Below are experts of layer 6 (counted from 0) of a mixture-of-experts language model. Rows are named gate (a neuron's input weights, with its number), up (a neuron's input weights, with its number), down (a neuron's output weights, with its number) and show model dimensions 0-255. Each number is 500 + 50 x the weight over its row's rms, rounded and kept within 0 to 999. Numbers have three digits each.
Before each expert's rows: "comes before" lists some tokens at least twice as common just after its tokens as in all text. This comes from a sample of Wikipedia text that the model never trained on. Tokens count by the router's weight.

# expert 7
comes before: " the", " ", " a", " his", " an", " he"
gate1:470519419434510494517520507503542524418545573461612555540490480572436454578520529412399463506512557539541498438533462544531450457481416542544545481457573448570554463414563456462500515509581508517475475424478493498545554432476484593418447488564424493454486492482560562453506500461527499524509466433454546546407473459560534432426479436527542599539539492518496517513521529432432459468378590448547492525507528470446415494502423359530532426465526568527525544567454494519582479473476505548612404481583612591513545475481552530488560569522502492509581432511506517445403527461481509534455478379567535458548461408543555519506558473584506493483524442498482569526562532514474459474526553488608481520433525482540466437586566411517453472492570532470546475508466577480473420527460503
up1:464493454441455486471551508454495572452518477497451533581516489554490407540454528460444452478515521492550512519555529536613513447461387567462487639538528563551519479514494421523449508543530496438553437516501574534425478446501469512482536504532428505532509414470617525516496479451560490477598365530500500558312461483600466377560438495539548519506482404544439515522483468449476509475548579498511477478474579487442410484519456378538404470486532509495518536546510438539452552460587497522563474528586501541498464536489541518497553506515433452512534416540500478577383547495489525519521449492512588460507475454597564529533507405541599528543468527543477531542496526477580465513434436544574450555451561518521494466554575493539432477508506580452619475543419581504478463479506483
down1:611474544464420504448527505574478443454489453493400482592504444494469512470593497520538423512551530382470546529490580522538520471576471508519554413506437560509461583431536551528514568478471402565442480575485535592476517501384517537492619483511547440571467564492425584484520479508456478577503518546510535436579481592486412561503469526558466499456492543559503474447481442481493456459463478556422544511521475439501518523456440473482496471542500491498529500590504528560547538428402553501514451417545439452507608474584491560438452475552508489499479509452544516492389476509479548501525526503563431510543428549502503431490523500481572425461427563508537509505447465477528460522405513548502489515494554393474436508424467481486538401477417577526465680502437612535531415519539556
gate2:484511515481470561510420530468508554436534510562485448519466547488603530510495646517440529506561476495513546453509518500469486470487533529410527456474436496503424480534565572561421601537512485459460452565546588527647560469460466546536455440498497455537482475504497454538485532432522571408509547514538463600455489542463527434534472448539477420576464455476556502575511457528431501403496494402511509470527501468523485522555414486577491558397549473519529534515491476438542432515486489540559510532524502586465529539483550482520479628531620518557422598527521489521513518583457560489524476519518470589516574632632435411441456527531453542469552590509584528526488528511413466454463453503526539479529440499544423524533569530533557466447395530513411401505526492419477458392481523
up2:474471546430454582555553454446531522392557465555562512527447469417536508538532610508400516548578451538477540475539538501460445470493471563546488494454479461528426544416517437472412526520523612498475484583518539551538552444428454551487486458446515583560375353508588486543550595409441517548509481463543513533428495504475511457549459459549468435558424483482557449453509483416434471496538458366529389465496460488419528502519486526574427544539500496529566461471487529550574530532477497541505485495480514530482521485541473488454537590575566498486514481492556515535490481504429513565397504516527504508465537504624482494468495498486489634478496499513569484522570517496408585468436483564485601555623510474475438484557545487519518485521415520557503413539483612553443476418473524
down2:523592591479515516542518505547405596515470546546556460475385510431512571459582484458519552564463514589536467548489489483441483511542502546470550448527438517516473523408530341573464443534484456475475449435595516410443574480487457466492467450523508561506542545509591454475462562539426485527601543523483397474504582453507444486429465403433482574485526467389516495507481473396545537466594551407501544404597577530459479587519535443489440526496505507474548544507511564379509543536418509496548447480524466584484516466512489522494530496394500482523519505493437501579477481554480516506423536550500540472558510551460538581438507441423502424438467578530564493493591496516508523538518533513537428494490477494518411397558526584483448434575447422525487511545498470460528401516527469
gate3:458517485544475499325578423502489512501525378521518527438504452599420500465438571500452538477578400552430563560481498472523444448489422493486490454482566465510489496478461542464541546478487572384480490505506509516585524478574471558522550452520609433467509459409518563489512482638514454444520547527531453507495502526523419479434499551589483598525493487432470597462521451501445521557532451527423509460537511598551496497532511505545498525578481494465542438489517467538505403559492567432555583405495549463533495576558515548425444535626520492509583546467503530420483517541480452515476468425453517407521478476533511443425516539524476503514517501545510465524498465520399473566552425543472502485425500550479483683555543548594547496526496576470445520497494457510546509554603458
up3:408455472522426486391566494502506452601530380549527489378529373594506466500488484538521522453544444556435494550482524457506479438452525485529487452475451378488510441414461554506504481529453556344408470484533523544466499420541519513533563445508548561508477483380488536471477504547489526449503579537461479535481539502494451454432493437545446514479416509541454536448527516497502434590480465480442472441524564561504563507562496437490469510577543511441566540463559508526467548570493525576501500413447421501516466522666536517480431508460467489448520533491509533473469515583462493498502422541458507476540502446589473464509554548469459570436516415515412512544475423512449573535606546541581542501480512633497511573624481484556547555472536537425538493551499433574512456489536459
down3:477437544495504552509518518556523446555487469505547463529503509511393494425558417523482475525502519501500435502547506527525535420394505554405396531584450471549570434551568451524405411414452481469450515509447540489514548463472520510486451545448524509512561467462560503557514529472374512620573523545472523517483469437494611466507427507447508536562492415494512476495532487509468401495504460502520469443512550539489506551522510550517559529506638408512548483607427476471560545504462433550422448474444498563428510465550563516486559555474527426490537537522472500473488539528470575548617499399464548572478542478534496597485433470483485473551485454402537520555491451456561506573441407469534553545484440569401430435449507480541493487474444587596484387538470394428430590494479504
gate4:480504529463469506435412488563540477471465536420529559568509575467508461501560515595415520405482475463437490429532541507527529529568538460486541503469525458455504536441487496458418528497449518474452547443469528512568517386458585540503563477570496396524456401484483468533546467544507461488490524616511546402572474455535529441501426518469440418435375456509466523496513528452447472487571530490593513459548532457394444486477521438526474528461475508395543513444503568480494484489569488442611514469560536423487516570483483449535484522520581399502575456512484586435560412564459456532452525337479497460575457465503479558529478474571485549416477408469505503545381522481460555453466665402581545492447604485546481537496496470515506504490512517472516498453522504501568431504549458
up4:484546534443515536491477425502541501535536560408528528478583508509485453503512546478487526457521454414464539463537578444512540426499564424505460545505440464543571556531461540426460472516483570517461593420446512487515521406464467535376521551498499530510547490519471469483565499456595494501516490647459507357509461489520603435539494512413526509399474514558527459497495491501536492552541538455533509531526475433511519450416570534544501500515517545434532407481499558461479561462516475417556500409493505457539537513503480469458523539514587438492464438435465422431612418517535496493402510417519507509483534514440515473558370494562502481549543474504527522515477409537454538534517678423594606518464547465639461433535534413443587530495441494534474513459475468562519418544500420
down4:554453443479400461562566510603487484479434521557521531439517425679562485472488465506560460567483562539559509478525437508398509590516558568561549429485522589552501440545507450426420431534443518445557564480469478529574461576561495441434493493496598481505529481522472569500540442478568498337418600529536532529446532523452508547582494478554508557529587571462489524486515591548556506527512418495478526408532627548528544535562399541501616489502543497520497432474514492501517516479503518461479505524497492500554517438439455506523466542455478488559490494517499477418464491463451513532435496547440524472448515478443460487493495510502429558492495481533465546524448476569475550609475482541452490445522488421517468423486544507583586551455537502481515485549501637430532416407470605
gate5:478547512561479473424474466442500464524442408530592479466540372568538436481526592558554568437475595406505523581478500460448518485531418490513485516460530519483564475535482432551519439624407435573547466477478538527484465461475409520559548479522479488483524497439504584545500400479545534549518497493491526576497547577392469421490486475522412462547482552415555418485489538493529517494526645459510531402546422525544466469485502537513531433557468385400543524559408519528570577472591473493477544569489501474453464532484377467486534454594563545473461445515555478508504524516479553505520478532488606500534566499431544478448538508544547611481450490478555537542456542446627532570553451471496533514448533555486537564546500439514531513538616490497503547453472425434493499512525560
up5:576444600572548432434487473430471518537483436489583487527538391557542478482622575604536527499487517478534560502506516498503445499455468491502486450468542450501602456559396567616583458529529419578539493456595526512551505491544478451503540495514471433495523436452494495560608423514568508448471501482587465438489534543477420498552476540451443484461559554500524413436459576479468544517534522481540555471538494398512522397444508404465506475458498478460475492557451471495460504494503519513518560578453561490527385515546404514594477498604552543443469457552474440493472515537459538477558497476461481564531524442449516542416512555476537485496524470387536516482484538515563513496510411513516571499433496562509484427542575435526521527549559567493504557495528454298424438541568531
down5:490531535453456507543488489451494508517519473498469539530476464460620581545478590454543498465646569437510481492548605481590486440477462454511467524516513500473488469478471472588369448439480482446483509533509555415562523544520563559546498413418487552569560428573555481475496426529480508412545484518445491518454426554558518481576458487511593485529450596486546464555521497548550529466452429577450518567427485524558575519492551459544394533461561511427440384482528489507464487461574509530446494581460552526594432571497631449508419574530490473552550512504458511425601439473488520550494527487539464446484468568456481561530465580512548489458424452400532405507522559536522483432583474505573522465586501448490470519436541445462506461575465556437422541519547501438466502524463423
gate6:464551494502482493521379563523505446542487476582426533533520446553602414551484620449453498459543496545459586515489462458467570544441492481402482467546462515366540443511490487468559586518519483433485487484426394460534524506503583584437497538517431475630516463517528491521446499541532600538535473482438529478468540566567472428474533509491463514549540448494573609482511499407596407460477469397435425571501534511474538485552518578522515523518502505455539494485491436526461409554492480608535602518513491455529495591491502514499465507504469513460517483463501637594534502543475501475348524492502464433504501586479448459494484567557503494477618500536522489511409510469391520537550520550543491489425474508615553538498527542550489506470462500479540438558463543427586445529411494
up6:439521522538503533476407486520539427507476361547472481467525493522548417518447592431445506465557456384507519465484486532440487523498431497430502476533440517460467547533469524514502503474620455483431502434561413505472525531536414593522587562555382511563559546465491497511512479497518539509497560509534539526506483529561506507484489596505604450532556502514518479399459583517565433509492512502498411581422543468486454482492525471482449553571511454554486450479536411489531442473476569548440508505438527410550470490448412544515545492456457438490464373426460487511513489594508515419391500467550516405501522530441477464487444589513386571554573558548486515470384568527506456629473553530485527485477517501545473569466463522492512522403441544408624458457458522571538434549510446
down6:476515461539444485524583488492480497448557517486630492594513469515526529526495431495431534534495497527582502522535465529481533497447539526475478582499497499463476528497473446414487476541486582547562516466534541525504592536419552448465535558436500436377642511534512542604532411525521539531430541492403555480514409491525500477591530469538511602509535487480542520514537566520543627481455442459519536477502590387475571592480446438626451543531453479492462495459482502502520449586446453467477507493548569422525476580552421486506507523529495467479447446556539383486481494455484520478536442457538445491523456455400504544520527539496493544466467554434580495559355511544557595393449482592465477435560499610502562540522505593550563514504553475557577525514478562435567525530466461
gate7:523477529518485566458562509407496602624543599587558555491592526536537447546506497574429525494518473584468502534518582477456539534524434544524519616527467499491489465442573472519642506500536519534568580489369501507598457537503510559552467532498543470490487447456549521584492499471443421534502507504346517471464501500479484465445529441511532597496551485467452476524510549484480488459467570457445566489464466526557598505545555540546425476496533433506462455522556464487521459495422429521467510430553500482592527518501456433584481424538539513452484605531510501440535457494505418483583491481450556512564472509517528582415440431442545575326481467529482581483612502480475474453494564547461449636490567480485477511506527482502457495504563549419493435548584456493535519462522522
up7:524495520484485548401593461485542591567581527531540468432551435588515486476546500570424445495535460531447555522494553442517485504518495401469490519607512486470498493493493539515606444537529493584506466461431474481525467543486446489437547595416405440468537479453516556524520499487405481575499513526411586457519550530581451520457540493414544521585525489479453529521546477530533510430459534459500547551467431452535544555441475475537470532520463492545541495478540474451514483529437533460511542437511505538571528461572507507636547565574507457530559531567542456551504511452569415467553486462468457516599483517577547596503379535346463556481433467442472595393538498467464468410592590508429503518574505512570550532492459483528550554500453618524435468559497449489541599543445500
down7:481550461585458495477456598478414435492424577517435443401441556484577443529508551504552407418545509533511469532444412436573604528542499475492476481619513599521493493475483480561502561561522480520462491556528546551529413515480546478498480437442548431516565599532460429558509457512523435520558516505530598454568427485546429542605524505485520426477471496557513485525583528588506419547445419478482509499440566475487530470501504532606531490470608535466477460571615420493471487530524557570562420532578535456463494530515499449473426542478417485505500546537515586550557433455522540470427493538458565549474426579552533436481582564544537489578471522538469502451460437441530517465594573482490479569514503453459487578425528531381448506467498474494487573411521545487533500489503555
gate8:576490364528514448507539519514530579505560483548552510498544472485549565538506563462513482500556482594471523466428500573526551488489474455484504561472547483567409443555486522596520501432520479484540549403532607488455472461485522486503522496464548472494517498443449473477465468471505536450462431481512562476477443543435504560476475535593494375583489488400442491524502508458565570539506507544428487429511453563492529528405473408444560397451516422423495369551528470638437424469455437531443543600490570493471433492528422493579491464494473431453459536509489536474471515531483444629485510416496524434521492497392481416477575394616381482497519555495590513372581539524516464549450458518506464525516551482536495534530592521459484533492511478517524579537577538501505477464477529
up8:552438443563548521606496534422568509514582388515521535488519510491565507489535488456415497559592441525479469491555447534485542536550517429446424573477598544471391430581479500526516488538468582464533531436561514442464548446483494447465508440548556463427522534573497510452521516525523520533492452522511534520481496418447500572524535517495513479595441441452490506551460491522474480517492503532525488494552534615452502521495455454441513474470451533480503489556548472572542456459489361540446535574495529439556369458557428542506588442531424382565352538454445491516541477448517470588486419454465532481523547539436528435429534487547482443573602555566486479481487510535484447461484495521547466414536473473583431646518580489486407468444508472518503551568485535577420471409542497
down8:453457475562472503439648577570454464389528472528510442437490499475537441445423407467432489487465460437515549512485511500465470496501440409468641580558457499523521464555412392460476430539532520546461471482488590446614562566477520553499596400419491532503563509449479482457469525461573418607433511473480500531467510424475543482447436509550472521565538499440537541511572465539427605546432502573616464495542507520548518520518444444405538534524446626424481468444373460493553549493487538602465519481468479557416524499540465480492549514426523495465466435502490502461511430532554526529334444479553500506472495473517494529438453525477443507557484522501500503499565472524508505525498546476440467424519498489526567473535460480500487438538499528476530374532443495492507445526411480